python train.py --d_model=160 --experts_per_token=6 --attn_scale=0.177
Below are experts of layer 4 (counted from 0) of a mixture-of-experts language model. Rows are named router (the router's row for the expert), gate (a neuron's input weights, with its number), up (a neuron's input weights, with its number) and show model dimensions 0-159. Each number is 500 + 40 x the weight over its row's rms, rounded and kept within 0 to 999. Numbers have three digits each.
Before each expert's rows: a language model's description of what the expert responds to. This comes from a sample of Wikipedia text that the model never trained on.

# expert 36
Pipes after cell content. Space-pipe separators closing a filled table cell, after names, vote counts or scores, as in Social Democratic Party | 1,938.
router:514473426563498511471495444548522516422495535559532519556497466499442455488389476538501471508521482482535524574473482469524488512476543484513472519446487388545484519480498449541443516519539556531473501500495554469520509435525475585593526527519397520395489492460485552516496423421517512517511557492527533502517506512525488505509433510537525483474524488520500577505435482497510498530479527531498548509485449525465395450475520511495531507434514485495525502580478470496513481382456566
gate0:506510431470480487534448450545483515488479545547543503551469405558517605530521484537484417481455485470553491530539513407563478476456516539553531490505523558530517488505516532476511519456564478575408489518468480527471453559483535482493525559525532522525492540513595480471532489564540526459515457587484534546511496530551513542558537550487457524476508505476425563495515607571551534520470550525414523556502483553484514513449550523510529502481542502512462547551513512493482555505527496
up0:457537566522518476427448460525524534489510458518431418486479475465535451507510479543547449473452482484463508497578492531493545466472462495565581510515620566480556508482462444445483518487472384542402490557498540586537517453556491434500488558479490496493507485468548451552470553517495492512534457490459475548557496473537474440552514501502511510474540542459527529453532489564514501485448471511507513436498514530528452444461536417507535492481531494512462513517478514431544545508438556
gate1:505491496490474552467472430542546513507472534498513496509476494519506430512395494434477544462482410448538532501531504478487506510525500487377545503442471471480454512424533475473480429477500502501520549472466516525441466487471507532506519483552464584523440450512470493496471432463519436549566425463581517535447481508465468575538441447484482538431510518523503474511459487568467570492507502517544550451503506515531463520532532501500425528508526517549550375533572451528503528491473450
up1:475454557414553610490531470477475472480496490489520481541491482515548469468532556513508509517490475557452477502522499564410549529508458435494506562473532469463525547537472552489499449492523556447517489494552445495514545520484451482448513366535504448454497494526416453508474535518520490490527546594469517466557488521431513483472496587585467464552469525537555500561527526445571598535501495534522480459530453503443451511540465510463513494565509485485470559537512504469454509491486487
gate2:585432569487508506479522514486508465497537521417524450521417525528489547517516527451514459436448484483487461479503476575523472489446554491472511446444470477485473432476453438449514528524450479467515510495566533474437485597519466514504509483541496528482437443559406481545486437475468490495425502549530508568511508400491497520466505525510498546450457476539567542537512532455494495594584482478508478509566524466530533487485559481479540497449491416505532550460524496557559468521452511
up2:549464534485471495590432549488481438508453454553452574508469502525495556502501539474494467473480493570501473494497523489469512523466432485512492529522507490495519568537468497470459532388574535423449554439580464503440563566544481497501556523479491437460534494505462507460471529553540472562511452530462521515509478453423443434457499499528456572505440482474560465470478561540491480481452516555515497473443528518507538579422518482445446507478573531481469502548461439524490511496531529

# expert 46
Narrative people and pronouns. Pronouns and kin nouns in plot summaries and biographies, such as he, she, him, her, son, brother, daughter, plus sentence-ending periods and commas.
router:476489441497434483553446488526546402535559522492431509534435551548479492489495497463499477491476448498432525546485438445491487527486431457553492431541450507478538454437580509517470483517483451585566473549484508471448437480518482498511517518457521519519472526510570440465501470477445564520497426433574535522491526576558497466422487393480496466434501513503482485530509548444486480442539498531518473477393515523515535485501518454530468512465517484457429532471531457458501534490518494
gate0:555492422565481539447522460512540472514580511502485515457461545540453532518487490474484534580546430484439547521455472519546462481441502487499517416510435478496437514504502525540487499485535513500495456525478548447484444448455488536480507463537496436458471569465569507502502476381498524527487527454455459470555486525503568487438469473464551455450507545490586505564531521495545474475514446558490537507460474483451564527423513448575489579491469465521565478460546513466558458455486516
up0:477409538469482430538434511448473490497430521473583482539538531509454506458530495485445495531472484589528548435513508511499496460521568515560448510525538546487530451503510533571456530536501476529495515497454533597504488533505535473537544533502474433544515479474439445547556553416449499496547488485534486593541499468505549519427541450478512498515534533460476516516534512514459519588502569441441503482535525546526484524514558498577520485449526567505536554504470485546506481401488554
gate1:535494532486498530522432522453560463545518505548540424531488532494498509517548523441450455551560500543502550507528486448573443457449498489577463445502438490495505463498503553562449519507557532533482448461508525568485416509516464567528470472493509452511520580515463470487572516481417465497478479526507485475509523583468455445537527502539511492480533531548579502579578533445518467543498539513530522525554484473520439516502521531519562581522595490535546492467506439495571486481444555
up1:556440527453494531526530501524539485501473480485498479520502463493461570449510514462542491615521498462520550533451571527454428501485495480486527448431540444528441442528550488509573399416495528506527524524481492492462479499502482457502462503456436524556438458484446452463506499516588417422540458489526542580483448572520534518520429484568516459427481484422484473554507534535488498486489485474502498448571494487473497474536531528477486492484533534565452471546530489497514591477524526
gate2:507588521531550559512492489478496508510545485401432439507459445540468541508441535504544491491456514470491538482552467501592545503497516469506483400461438409516545516533467467493485565464538536491501542492555537508492516468422423479515478492492480472403476537505432474464474462502559478552502529573512462514543498541487495540494416483581453497490509547546505513528524519485523533523513533487469551506500448449440538551524497486483539522444520471513481492476454514545523417524504635
up2:516517495472519518527500449554545416515509505533534521457507496440499497522622513542483553481501565444486521492485464443455470484494570447575450530525463545520498539467515437459462466537428459525478508536520518548461429480584435540530485511556579448519547470540459449480461494504464451481497468492594547547505553527477496520466547469434528517485428520512539486474509521502490518464542497481470405471407505492538547500502440449494510556486426518469530558505508497434479536526581489

# expert 42
Taxonomy and code pieces. Word starts and pieces in taxonomy lists (Family, Genus names like Calliotropidae), chemical identifiers with slashes, empty table cells, and non-Latin script.
router:469497479462527428545486497503456538463423482521541478531455577469524513542514486551520526470489539488493469498389507494500556498470529525495443548520493551496426442544541494499487554432586488509496477509492487468498491443519523467425529510515501442501458533412498545468548496535483462407561475447427482545506508505507416512448538553487498556534532553448487550531492432572475491522423503435439536512529551481411521522545484472527531484509510514425510600490490431538490513481507530
gate0:568478494536540476509486503562475484495545471552500524491417572544429517475445484552531556545493498489470574482474507540492533503476518559524456533502497495513497539523608497505475498531520515548420508421465541491433499414559503491528491531521504504485460547503492472484436501454460477502494489422487461535536451479476552516525433533485548449483590483453497517505569467491479435569419470486503526506515564578426492524482518528481466515519500485462510553547582539585438544571494561
up0:473441555509554508540585459507414472518554528529501518544468493530389510437541466521516518519494519501486479462485515563530560534461584528503478561494555562502483484482568495560463448512473503490439483469462538413535547510488467568541485490535481560504569427447443481512526518521500530444493494472501566518538544520494547494594516532450434525555539440478538564418523491475491534514502516469516488559493560491495516520520535527495444512494556595506556557524566483517476512540467504
gate1:433456538514494471467457486431504515454526510530493562534518534449450503511463548507488541460543502575500514488522439559531532496519489518524439439501472511534466511517582561470487525484505453482491432522525497492483462484479464486531505519527470513446565540465466463540565488433521506437597511493536504529537574460513442456467424467457471509553529468420483552473549455445489451392503505539445520474560474521482537507467557521467444554513532512409500536555463420446516546422478529
up1:465559480501487535439505594559521469440444508481522507528493612513496428532555497529540568548531505514498512533466541461525484556540508501450477518512531545467495462513544535513474457442578512498471599532487528484489411472503633498473490518533509502468506540425486494473574483458497509444509520480475548478530533506467495476405489408501471541516479480460466552559509485492493525518486477470446505558561474563486585504469522543505504512443502547572492503527457460467429445467472525
gate2:568479526461442525551409497490534543490510471442559486545494472449497534530516458470507510490569413561528561511557496538512526572545514464575486509465490483470466490535485495407481563488526490517488496491494523498522518496532511529498515516544455436483557476453399460511594451523507547421504525493517505521519568501546465491479489483524559534515481465441475547496491508561407413486441491540472558512527526614467518559548497502460577487509506511472534557477434528507464480515556539
up2:442513514481407490470514562420453430512450521529521564599485595477490544568515524430523524470450471512506450482529549474430562520517525498496551486465495534496507537473553428517521527443484507527488478470490469437526493498501492471457491482520483506429486405477489508477559439510495499474469459467476513509558563489524510460505516459456517489488506508470523507473416440543489492545493530561532519449524544502537451473507577534465598466557477568524458521429473554588531452437512468

# expert 14
List dashes, prepositions. Dashes opening list lines, and prepositions in, for, on or an open bracket introducing places and years, as in "in 1857".
router:469624501499500509538490391490479515550492527472498479560534488517530455502540476520568589429396512417532381536517457514425475505433519526477566525479548558424475519509554484496483561415477476488459500479522444475507495566556508496540466412519502493481511523465502486452577515514469450434474534527499499482527463493533468538475478486458521533482466538521506537547467504502483539552530507466534477553502453577454519541495497463512535460498476558412533524511512485509470463510531498
gate0:470520427532510480545476456491475496492504468513510466462480496559480475487490492456518532554467586428466436541546465544516425529522510466514489462433552480508494489496503496517388505482532455516449515459539508433504496459455515511548484471483427510496485479571514481524579479469451473444575435467491479506485550508471575486437518519479475529407453492499465535586525449437489421515507516466497509502531539454443493537492537403445492474461479455478497601523414499475480476588539462
up0:546535573370556589534437501523540530536473439472496521459517503505534497491487445511510486445499509479524440545439501488562447525533478443496453408508465591464467475477521442472519508490489526577550481535565437530533572537549509470507510439460445507484572527526500521479474536464464501423573555469510487489533455537474544478529422524519498549543552433477473519516525514506525522531501537463456482471497543491600442512486467448512520471507463500530484467509489443494489449513420481
gate1:496519524553473568525472483471520540526510426521507582482586470509521396544489530456509512492509485524478523459497453559434459426505476534444511595548528482588517513559582468523488511494523455543497476523517517486561505543456503504512487502518406476477501523490502500497473505575526499461465583559460574450500489574559468500474465530504522530512475461514467564514565542440499476495496505539413550525519524534546453513432498527522522484459472513516545413537458556554476539504567567
up1:544526435558595405431465495506520472512480490565454512431490482447516470461511483488559439574473449504485494544496531436556489447523518479542531488591552483476516471522495552518444526506540470509456513534506507462487436488492577535471526557481489520473436461540512497440446467534521493456519550533465535555569547541425448508466451532454561477563463460443501532449554513505503472526489508498493486475466534563481556476532524501517446478487414567502542442492487456539481579458502449
gate2:460568485507575518544451434518553529539535565466519506458495513493486510498462443472614507457484408489462506432528431457494478512474528530453558442522542494529400496526525524507498548495551550505477499442452538468463503496567488511463478426567470573468446475487439483531478482473518455520490500492488404500444443472516532460497509508487529495468420503512559433496446474543526441528427525512514509514540518543506524504547502543554508527425509511543509513532477501632459457485498507
up2:540505516600518450532479481455447451502528446434469490479554495490526465572476472517538512548567457555448478481541406465555451502524499574463556467528476507499462528504461527460556590462545539461479475527539553534526417477594530514450492485463459493504442534495482516473534496575504518567502498474467496466465498496513466517506559536442459521496485530400444524511484475536575470517527439509497525432478497567581511579476487532534504472513552519543499556529500424524525475498506442

# expert 27
Function words, copulas. Articles and auxiliary verbs, especially the, was, is, are, has, often after a subject, as in "(born 1960) is a Canadian diver".
router:488536536522512541500488544442486603537525593476439471368530501510495470486486498444504543496497532551458502486562521518502478462501457501467501507501468580537566432453515550378497483467504462545495473510535513507531505541582585483441486558547585499533549513606503459491496543514515494509477506540491515470453470432445523454516444492501482496455491481504481486503526584480542504496475515534452443455522491492551450520456519579514581469518512526544481479481515525512443459568516469
gate0:503456527475495455476518469437454509485530499498554522566529548487420399488406501505502531453550433500505568500564476514492498448486532522563558486563488488466490536447543499514500460446487517486512417569534516464547529477517518497561469511503523516498505454514498495446474389451478467549510525548500544444503492563543528468500520471471493513533494519522500493531560523371465505495418472553423469476560556504524510514499560539472528505443434532446480602489483525482426544511483477
up0:503446471487465533406521518453483515548609496495539480484557515451519466483438575490464518487478429443489444539536467518505472494515525502510590534485482504546509475510507504462462443469456523569454459526539484476437572470483476525455502547481561564428479531516505575568519487503480480514549494475515548460499456564516460448456520483569434538392512439453467441461547468457499498479504502467495536508447527478504547431467522538445525474455600500517477516503561474584500532504491475
gate1:535484509558518496456512558519588495452420507491507482551500476564513514465518476467455534516535483478519493517529537426517444462510539557514441569473538515564559542462588546444475472464521492428504450564503487452485487494486417471517522469535495525505483450486517520459447442411546580502520521483456465425486550514439554481467415455472512495446496522459495495536544488464528480466501478548518475489465504474450483427528462511534500473478395424562529488509498526425453569519564498
up1:458489482492501465517475525497493548512527493478517436468536490476587443470441555477533531488478514477419547520461484519462551453473505471471529461488482452516441502563475431492503506547486438560431538501525561455397470530491480559435509516511438469435491514466519534482494533571538496567503455477551499500502442520487449557514545523560467472453465504409503543585501503593530488515479465469537466493423470507520494458507512570498515473581583539528499475521488454561493524544531395
gate2:511487404523544471466497481524466484481514483497535505433499537538435404484485479479538533442498548476376553559504490454508515431459485566490498476464458526541461503383497534502460481428512507532416508502517526525543522410482530496495486540485488536516525499466515493524521510467531475504542524542478490416406474499581550471576418522505414462483446521501478498554513568424487496546524456491551453544530507536473518523508531494532486509548536431449553558496453502487475508494480462
up2:461500477501495445455517428513485529489472561507475492538451518505606528549534553490460441517543548383489453569441416485544492523522530411480521504548435458487536523538511519547485571531485505475513489528467519512486504579510497452481509527563463518499513445498513496531496557525495551494499388481504470527524432527488530483506499544533535513573460425473435487504510428492559486480508525479478453475424496568538517560490498460453534479463453538466559499407470481457498542571512552

# expert 18
Determiners and month names. The, the, this, his, their starting noun phrases, often sentence-initially, plus month names and pipes starting table rows.
router:462565482516509469449488507571393529487441533501541489453549508488555435467488515499403534464514613548511517443408555514443508516554524466536508494452489502503485494444488567512485474542508575503537560554543448540545548426507480492441438489482571519507501482517466500513469547447521587565488501573471490520518477411438513493477477455485500477474505482446509559497497531508501574531514454507552503490448525553480543528440525502522538491526515505490418444437506480459530521501529529
gate0:526482536484486460505453491529477567387496523457574377474467472504540517503479512547541506488453453531481463481517463527510509488471526495491485548475533532519512565482482552487470475445623510462494467493484548455514479437570490468560502561500532529471529536533437505534562511520528479560562493481501506556482509563498516559472475540438495526465516489550484548456488456415439436543422500538490525487529599523464494507502536449568554532498519484531500551520491438557507558474496409
up0:510443516554523548520539566448545532475420495529543490450505478515512499440450545477549481445575513488443493453525569517509574500470456513412498447506576497482477480498494520521365470518530616500456539476447514521505540530515515487512532519518422586462473484527527468489540447502430454518505521527509534485537525383536499519529503492541550424442532439542549461505473495494503439582486462429479442468512552520560481485515518469516522499496522489496505493463481489546479459530485456
gate1:488470452526474500426476509483503523467525476575511387494494423498464450514516528524518493469511499565499494501442438496507473478502440463507428514453453497536462567480495448519545512537507483501574468525492432494528479497516470434539632521487391523493448494476551511544470484396535536497553466472495571461534506473493524430522485535545520502453504553569548485574525503467515545577600524492491448469555498561517539556525452567533444535513501495491504482503528499510509514472549522
up1:508538555483531541509486558522500557453487453582544510640498530478547510454484523477595473447551482476518412570479558504428520517457489511512532515534519501500518564539448542476538501500481542485534467507492453535485513477459502461521518479517524534513424510484472534530513481502454482485485528419534513497531543496489471445495529536511510431515465469546552521544431512555513489436553577521401566489491504434486595543535472573417509497434465519540523481553445463490475481486527465
gate2:467451474553544558504493431522497563453512474513475507542522457469433397472436494498474527477476524465514508537473506502522447506509504518582486458418519523504515537483461433424501541560439510532543470510493567499436522473529543442522426548449500534458542482531552437505518490511472539554566515390558546516480532473490584486491438470495602430436536494494493496497460453499556439469501431466492463490466500482499505497431562522526540506508505457481421499458502486482516422502502497
up2:464592506494425396572524515507521489538524555544524474503435510540527547492529497489501509495528597468501553546519597434436485506488509495551508516527491543528468459508500498544455460452504475526437466487516474487509524514557536467541486555437503534529455505528481493495515534482516514507482476567457498510514515607542501511578522517432513512543454480461491513405570516485389560534486519541541506485576510499509452536532608500458505503453547501508478477554543480489464540428537441

# expert 56
Word-starting stems. Opening pieces of ordinary words after the, a or was, such as ex, pro, comp, inter, broad, small, fun-ctioning.
router:469533519505525501528500536431465489488505512483484510556503504536564489461411560525525493493459505495507492504469559530541435525551527454501559494490468521547390513481508500519505479542482490458511454516501544470583472486457569432534555536591530580548501452494482403515587527561522557437456562491585504490483425513454474520423548562445510523518541539576516510531460527562520510507489498463527486485516562454448501383508550497489544520496459513482513552533507490525473527481489546
gate0:554458514464463487508499482476518458471506534505444506542456515510470503468444458470527475489497518498522536537604483521503439520557549466457563511537600533496486583535527464555483481433487563599514459433475545466537437462528548492495451535490507510495556518535428455488539453552474517487554569531513492502530515479473497467551489466517509574439508491493547500439480468482443528525472462488472421447527591517443451458523535511487544526440465510464533553555526393503478544528535569
up0:543390493516480522509495525508478492517506547514501487453507458517425427472480540538457452508446468465508484506478486465514555462502545520578499472522552504426491508469493522467441449469465480529502480563455520532597545518537491497500532463509519461531544485411555443502474386517515611510519504550444479494563453522515551509556413519375513464499440564503496519489528517543517499461584567481577437466465483535548477481498509477522526532462506522472516472478545563480527510500527514
gate1:514509476516513600568435456486525506502557471545476522534537513541491542433477471499537494519442478529530562575483434553542507445525549471526473495484450468477513551456572494432452527489503565509502462545490478506573508437496545459534530486518547591491482507521537500526536469566500520424499569517472472487461516530506457575552515545473483478459584516511528519465550537558552450538545590487511526500425552465518498422525528513536425485511490497442510444531443560481560528508528542
up1:552532515483467567483488524523485581553478505507510583505469516512563462550562535505523503568461566549580484534534437509548446439538569537560481474509489491507561515531507398552550468498494496504500525584512480462540428494483450397467511499531521461468539503515476455457492469457501449484531549505477477530510500523531530543488532508429535504505515542546502493498498517543490461540484516452580486488425470530617466469462485532476500528467496483450447498533415452541501453527423573
gate2:502470500518482516469457463423504555537505476566565466598480440470516414521479491469483503535465499480555512520406511530510439515443526509529494435435465528533446478488503496445482535440507491476534436588428480518478533475496555488431552438556527530501465453500534435509535511503508487490475408467587557534532470553497542504467463577483475514504473464539521521496403523516461458477449527526546554524500504620492487506523485509556515476542457443492498514525454524419506495482515534
up2:480506500545475485493535489514464518570448515430496470540478477490536523456438491551474619521559543479492413468479457486488453515515528446578551527465464506566492551532526463519511515534471581508532447475532527542545542508432537476486513505508557463614466474457465471525491529547520471565484524573430480461488581456489510498517503529478535587535452450511397463484496489496533404452505454519515517465460553482444507458489444481484523514482525444479515481504512566509523485483556571

# expert 6
French de, prepositions. Prepositions like in, of, for and the French de, la, des in titles, plus word-initial stems such as conc, vis, invest.
router:488539493477489433561485466502477544438504538467502493489512529550493562601530493568472554434537550511524522515412470530484489462523444478476523511500481547504485503490487467533453477520470557445507543430485502483505516469439540494571528445527459467582524542441545512430516549425535551543503470454520419488598465514504510556542455498487483508524556479553489495524528490507470477513487477513486553501509588420458445568576438532481516479556511531452502567488597466555464482535481483
gate0:521632464521522511494553513526472497387493515508540521491468530519538525528527489582469472477526565472514514536517502510570446529498552516482478548478468519462426529516569504474519464517464541454519568404440511501492551488509477555531488506537482439531540482511509488464496545497542486464489486458557464389484527464465429540467498439533530531498494508446435570507482511481437417486453568501513528491417455479435468515536511527510484506475544467492552489540477495409512544525455413
up0:477546468513453484421548541471479519454556492497483491505443510498512474522436474530506491540486562467520506458412498521472494532511405459428515500467533475495493559485527506495504411495494518447466481453496521498563521493550534528510516514415528437512463583463468489478463410541558502506514541518510494506471537529512514458545436509557466477516501514534516485566577505481458476459551531566538607556559519459475507507497531516533434525514460518413553449482621438559528526479476559
gate1:397519441488467458530508439428461540477516556531514516518517480503452450521509527503496560470548540513570442515518518486514483507417518474468533551478454493473433581510480524487475539513458533475492451516517508503512457447514537486570458468521451463544440533494498506475514540429507492534498419493580479521561498473531542512549467463490510547444515431491436525454494394479553460482432476520442521507535567523461462576523436562528488447512508550555489512498533593431436511497452480
up1:521537533497465526450578447555458508485448514463545518535443474431461586554505517465465425517470524561496441438509527555458555466442498583521544569507485494469467480540499462469510533469503475522500597456538500504521523544509500511440535446519446467445467516462509476523505512518466496512481474503511517496429569529470505441537549523609534506489447527525503477505475483419485531525487536590461515526495549553510529485576431577452444447507498551471527538493519511486510607468518527
gate2:573524501503535498455560489531506481505464482584509541428547534440496539476499505499551449571560527532527510520487470499469591484506519533512517565584496547448481499517512533468480443488460479480507476511514568484560488537456570503522590459506533480529487478527500502485405395499494463453545516436471440461410528479525492526464471494542528553520469516409535528490476626490505496485477522557498485513567523446508477434457508501560499512448518475478541473518513466541431497405491521
up2:446475495570479504532457459431502487518584529547540498498511483561483567492436566506516496497440504469435473472453446472498422482496508538533493571470559498517528481562527506531463545499515551521576521545515421511411542521497526457447477540464475544472459449458538511490532524546485541469459540553481448533465445412521521518533483508509527529449519431489470455450427447482559550483544430503409479538499497494506501456541551540467479541454465488513497492521465374517506449470486500

# expert 43
Geography and coordinate tokens. Place words and coordinate symbols in location text, e.g. ″W, °N, town, north, south, shopping cent-res, electoral district.
router:459557409491547463551509571501518535570424564502461503502477505536546580531528506531491473481557502469512518492559477461454500558472561399475501487453471470485450478556430489493471518506495542486474479499583505480522604530530517511435554496466495465546468524539492485513510513521472521425500541520491472501505470447524439536472517536478548457494491488510482538490516540518510512453567445495435508519505418482442576416506468466497540468591515554543543482458500503544460526515625462
gate0:447496484525505459504529479500443505437511544545491498479487540515515454572463531498492480594490440509593515483607539528505489489477407497505461445525488531514492441537506448516424494482516503434541528527480582426516497495518538560472502524497487515452536570505491454501469519472547477443572510461484510493578475442507455588520525544528545469569496544478449496453520535444491447487535479545456545505457498482464491461517509469545534531571470563480480430534565502541485444462607547
up0:466523493425549525478492491581521469465531505503489562477526527433510471505480517527496523495499466522481498508534492531497536518481556439482458428453456499504487488436525523569546430485505455469513516533588560433473367519529507517582518544540440495525540516502489468497464521532470498503500480426504516491454535540418537453492597487530530504497519511523531488501436528499427519578487506473547476500368508517473485421431565549554439483425518492489499536497510466509498423557491529
gate1:477528492571481527510478581476578492544447523555478545519436490491493558485455466576542496472546479531544451512437535552463500515477471490513496522493459515467475488495489448551550596509499553491442481504560462410557584454522546514395556565446489507474501499490485503560454473452458521438513513515485534473543513495513475567533579510546518584463489490475456500434480509493508431556524446491433472461504510477549571489485547469444483504483542521476488483514455523567503501430546561
up1:460471464469488512482493568467445573445451524496500514427564514522471535544520560513522609501469519475464395551466531509563476509482477506567551508494498533536518504500541581465497534510449506450510453542507542466482489416446509451536537487554482451516503462482495470508515556475463475522506489461497497540491518511456421516472505502500498485576496508511414476503521529469458410480481527453504556509488485522440524438436481543419504523465437572503475424517489494529456536569414595
gate2:456509496509547495515498574500575606466461535467421493499521507569509453535454442537525494532600454530474519543546529449527483555461524534480408452511470531527525525472557496440468488528507572528483544526566484473499586518487506485414521430461496482564479592526452480517532486476503519518516557493528486496473480494498471447472503473513531527498543477565530495462562466528528480501548491527476473514484555522467624442520522513465466507561525489545570423562539490576465512492524487
up2:553540462574431450509471453486565430503472513574557527474553492564543473566487449520468586568561463512410528464472442495488513478592520482457516486539447560497549449441478554495492441492475489582486531511434587521554513540485515555516424500504516480518471434523493556488491539497479496495472529501555422504487475457548513455487508451538513536517455524461521468501523540541528481507484483423545478484467493542483514481473503472509432531485555486430479499563520500505512537468566422

# expert 30
Table cell separators. Pipe separators between cells in number-heavy tables of sports results and climate data, plus month names in date cells.
router:521495467493526470407533436579455512465439498490466497510560438491455517429468505554372440412535525441551496467407526508461555534500559461459519471494488399470478563518442580545515537516497572527530533534532520559518480472505438528516557535515474530490498536409513560513490468483515499548523494554464490524533477469505489507499496524476499469517559507533524538532450470621483503514517513497480542509487542454506512486458497441535481496532523497396485482483459472477483493502433497
gate0:472484478499508446482450482556441588447504552505539528520411466472497505508467399537415410556532528436497500556490453536524465513483566415465547525517517459506501484457521406479495491529522456527532556435497443469468510538509518548524516495522461470521508486446472518524462467424518544525555482488460551523504492524502472452532434439412519513443512483481476561529524424506449515486483514566507574448456479524493514511443475484554551482487582440462514469550467438489522489530535515
up0:509535478475474541482517498444565601487556533445422466465478503455482577558514479459494571495610491446487524501557472485531565511518553483488449463514544528549523474464490503510496522549567506554476558505499513518467459482499516480513506535505510491515519407432494458550525509479594506501487523451529516516513491534582472482558527473422504453461467524542512448523505482520447490491524571454476534473537398497524527500484500503631473468409531521529498445487412500473514557537504490
gate1:475455538544531502480541513499510501505574499466488551510508409582423510514469481564565479512513461565524465421481490524582484425508477458473467482473566426481476522527519451526447504492593563484509487450534534528526540484504562430480467438510457521400494491488426527590481470470574480565502443498448477412512516488486536489488498535486484430468500554533488503520507501419583512495493504510527503469564491456498566494499498484498495518516484498486518442486439511501567500559504592
up1:438539519452481479540466475425471508453572490515558502525455542454460527521475411586564497468471475598591570519481466450486484462464511479553516465550532568553511461546491458502439511505434422510537550489470479513535478526505498488460472461476482470470535510486466439447416539485530478522479504477418389495526514509482486489550477437507472559556483553475536448454502522527492490471504542502482565514524503499487473524496516541517547506451515449504488449535541401501510604508534499
gate2:518461460558443561474516468527551466447541486469446499530486509475491482503494500501446439470444455499443478473425581510490503442460482554490488457491489433458503474446504461493543528480518534581524492489479495433466481525557393574501481549448430467447495485460418483450525493468509468517502539513446471476475574497495544500543488470423504487477505533452539462543484569514564557530576483542593432469534478435522526473557521484533512486459576451479514508520495505558581504504467557
up2:546501497456539488520498550498519451491450500461491538578485467558539461545441474464592498486458510433503518534526520455495487385505492533488543545519421437538479482535479496579468571564479484549439555480459505532469454475495498484503530461516513569535503592503443522543531499557496509465477492493429501525471477482444542525498521508570473467524471496565487469443486487479473505471461607580575588522498491402463483464496506445540448492525493514487520491566485491506541486423465532

# expert 31
Lowercase word onsets. First pieces of lowercase words after the, was or a, such as c, b, p, con, pro, trans, e.g. con-demned, trans-portation, sup-plejack.
router:461588527469549495542426496507464485508443503460574495513411481447511487519492505575521514497523474477441571526395562517498516545511527465483508404522474475476469502528534542467535561492475536435493488573437520539564490462442524427455534476506528452494549522527554469447463473480551475487431503442474524481482456508529542534542505547469448456567508512490558454420531519558497480548466533472555503503524461487497486463386533479509520462476501525563572473541533467458487460455515506
gate0:492514526548515532510546514506541519492457464535536446516459529461553479573520517507515536499573469492513523488483448549594504504420515550494573460510545505503506479538521439515497521503528481472442498466442526519500563467485545432477515506554490492456579489472503434492565452447576522473536560520428528455484452571531535479565414573491399423580483487493570473477438426523520430499547496568508459479526447533488500502418508547476478501507477530540502532557516501460486503454493500
up0:455496527525502500475453481522501482533501520441547589515570444505494497413487510400447475527464517498473483423529466523522561522518567540498497495487492515445450608459495484483568516478510540455512494475537426485445559509490479478515486585463466469449502452542406568530498515489554425488442516485501542489528485453460529508447421544534512518408509525531468414548476506505552544514509469468465443451441472478533507558495496481478512497536551577527572516561525445529484505476525508
gate1:447547513528471489555464510467506494447475535461434448446433563545520498551461485461503483525491496443510472496479459523552502591456530466478454543471430521487447512493550537519501495495559573431536497440504530537529494540515556500402541481488466554443497534561426518530515420461466463485495451498553469466558444493492481429490489572539462461519496448524459552462471503518520489640544583568507497519507493501503531454448467488494566528493514512490513512480502444467505449472559448
up1:538517495496539485458521505482501556453525498611547510550525508451421563485518460529428469584509501513522499430541444524536517537555555485508478578421576576417553460522534569524503494534542470544527535484504526534457460411473523477486489544491469571453536482485477492575547525467444492487560508490518511435523575465479508505546501483454531533544490481467533538565488453472479479540496450481504418509528557528500518548527452436502469522486478423524447502478452510445520542489489449
gate2:433522476570446483516445469487499527497465467526534499516553540442518463531520558457611447442424436558526489581477472530551524439476543456541509511562422545528488446519455485470525535536454487493488471512545535428477548493530493492509496497530487470538551474602501427484494474439533458477443542529475565492517489540490493453534504465409447473534486471428528509448486501512482500522507555488495581479548494528572529537441459528507530478517476544506553442544484417518434514486520524
up2:485498475522552465452527504604512530461530493531531478429577552505445579476507486446543562459376470488553499455570511503516488500577518568548512466503439436487511498453494563510488513499518504529485468522560509491572476510538483548516484477474445546442485539515503449504530531521422529517458470495480577483536498569462537584505474436449504461496513478489569553569527470513495570460510478480519473514451503537451455513508491462499448489458448453544466483439563550479486481521511586

# expert 3
Table cell separators. Pipe separators between cells in wiki tables of sports results and discographies, plus semicolons in lists, newlines and zeros in stat rows.
router:505497469465512486446513503569446486455437509513469524512559447520440505458460518545382437457554480431538511509435533510493605505531571487446523481467497358468485568508443565571489534558501591520515503560501520528538497480477428500503598508516454531492527532443470526504496481513488509533521557545486530506522456471506518509511541513505520488503545514549533534572454507606473540519511477491495528539484496477451498469522508441556481507503519496420454493562487477481490512467436505
gate0:518511526499450490469464507477498539422587459510541480510532487528399462453467415509515469557535529546465440520507495522487500447489561485533456489497558477470517604495548542505468550512465550466516470524550494453526516487601472537529525440465472488388480493526471494471595486545571505511574579490577525445546517495473499506475477526456513532455533499522558529511489500440485535559490456525488519510479514494588607446501428543554498542469480487542455484522486487475496488477543516
up0:523412485504491436468505455505478512458514508482538462517472475491527512453505404508449530486506558551466445506565565491582471477494540515434455489461511433564519520507467504547532502500439542556426518490490482515476517453505437498506602468495498517536489481474449451519458585501438509459464495454490472534486452533452419454483489458536492416521470504502524468557464430505528586507481521457523547475529518484422415529451540500494505476532498405495453527502514583556451524448454463
gate1:553562536519448485459468519533503519479472546499508567557533537443525449540446495578530535500484475457476465510494585543508431524468525475512471490498433506530463491472486508517479470516431523459448484531456559432543472502490471564499460596539478538429510467457449561479473428538486492517490525489538502443478529460427476438493533508559562476527506522516519509478465545518445467573460501457416505546464539467408498514424473478493532570555473479437598522475477521491467498446507436
up1:535466558494403511498484489531525514472521426491506548518469521465493477564456418495504497463527427536461463490526526542551571510524480499468500465496544388505488545521516519549463547482449494545474477513497475535487523552605549550464543478531499492455495617497487533495523502462532527493484551539519445449579508480505549552499552523462486504502522598492522505529531499463526535535501556533542531530527522503466578467467470487565571507523539537466506478566549505552524446568552612
gate2:536572542491430513435522499409525492524579511477449494553493474537475477536468528522555501456530482500504519511509542482455519454498487525434438463493547451478550460425557451517448487507466485485548581504523483496428486476470525499493465471522429492510512456419408463540492545439534510573492544452518516541496582499510516443537511543544483535486512517527467546519398457496435480535496444512549458468554543542515512474573514488448515487472569449518489530551466570456503484507559586
up2:492461494486480500536495528517467515536470570544583466528479605461471422552501456494534482547468544427481556508504488536511530449501560460479478476485485437554464433457488602520455506470488507517510492502501496512517512518513444462424470494603497436455520491551433501526527482524462539483520497453560482437492461522601506496544494598488539526485498488553483517474505459493543513540555401396476478527504504476459500426513464454538549468485542486467510491532486575476507508479435433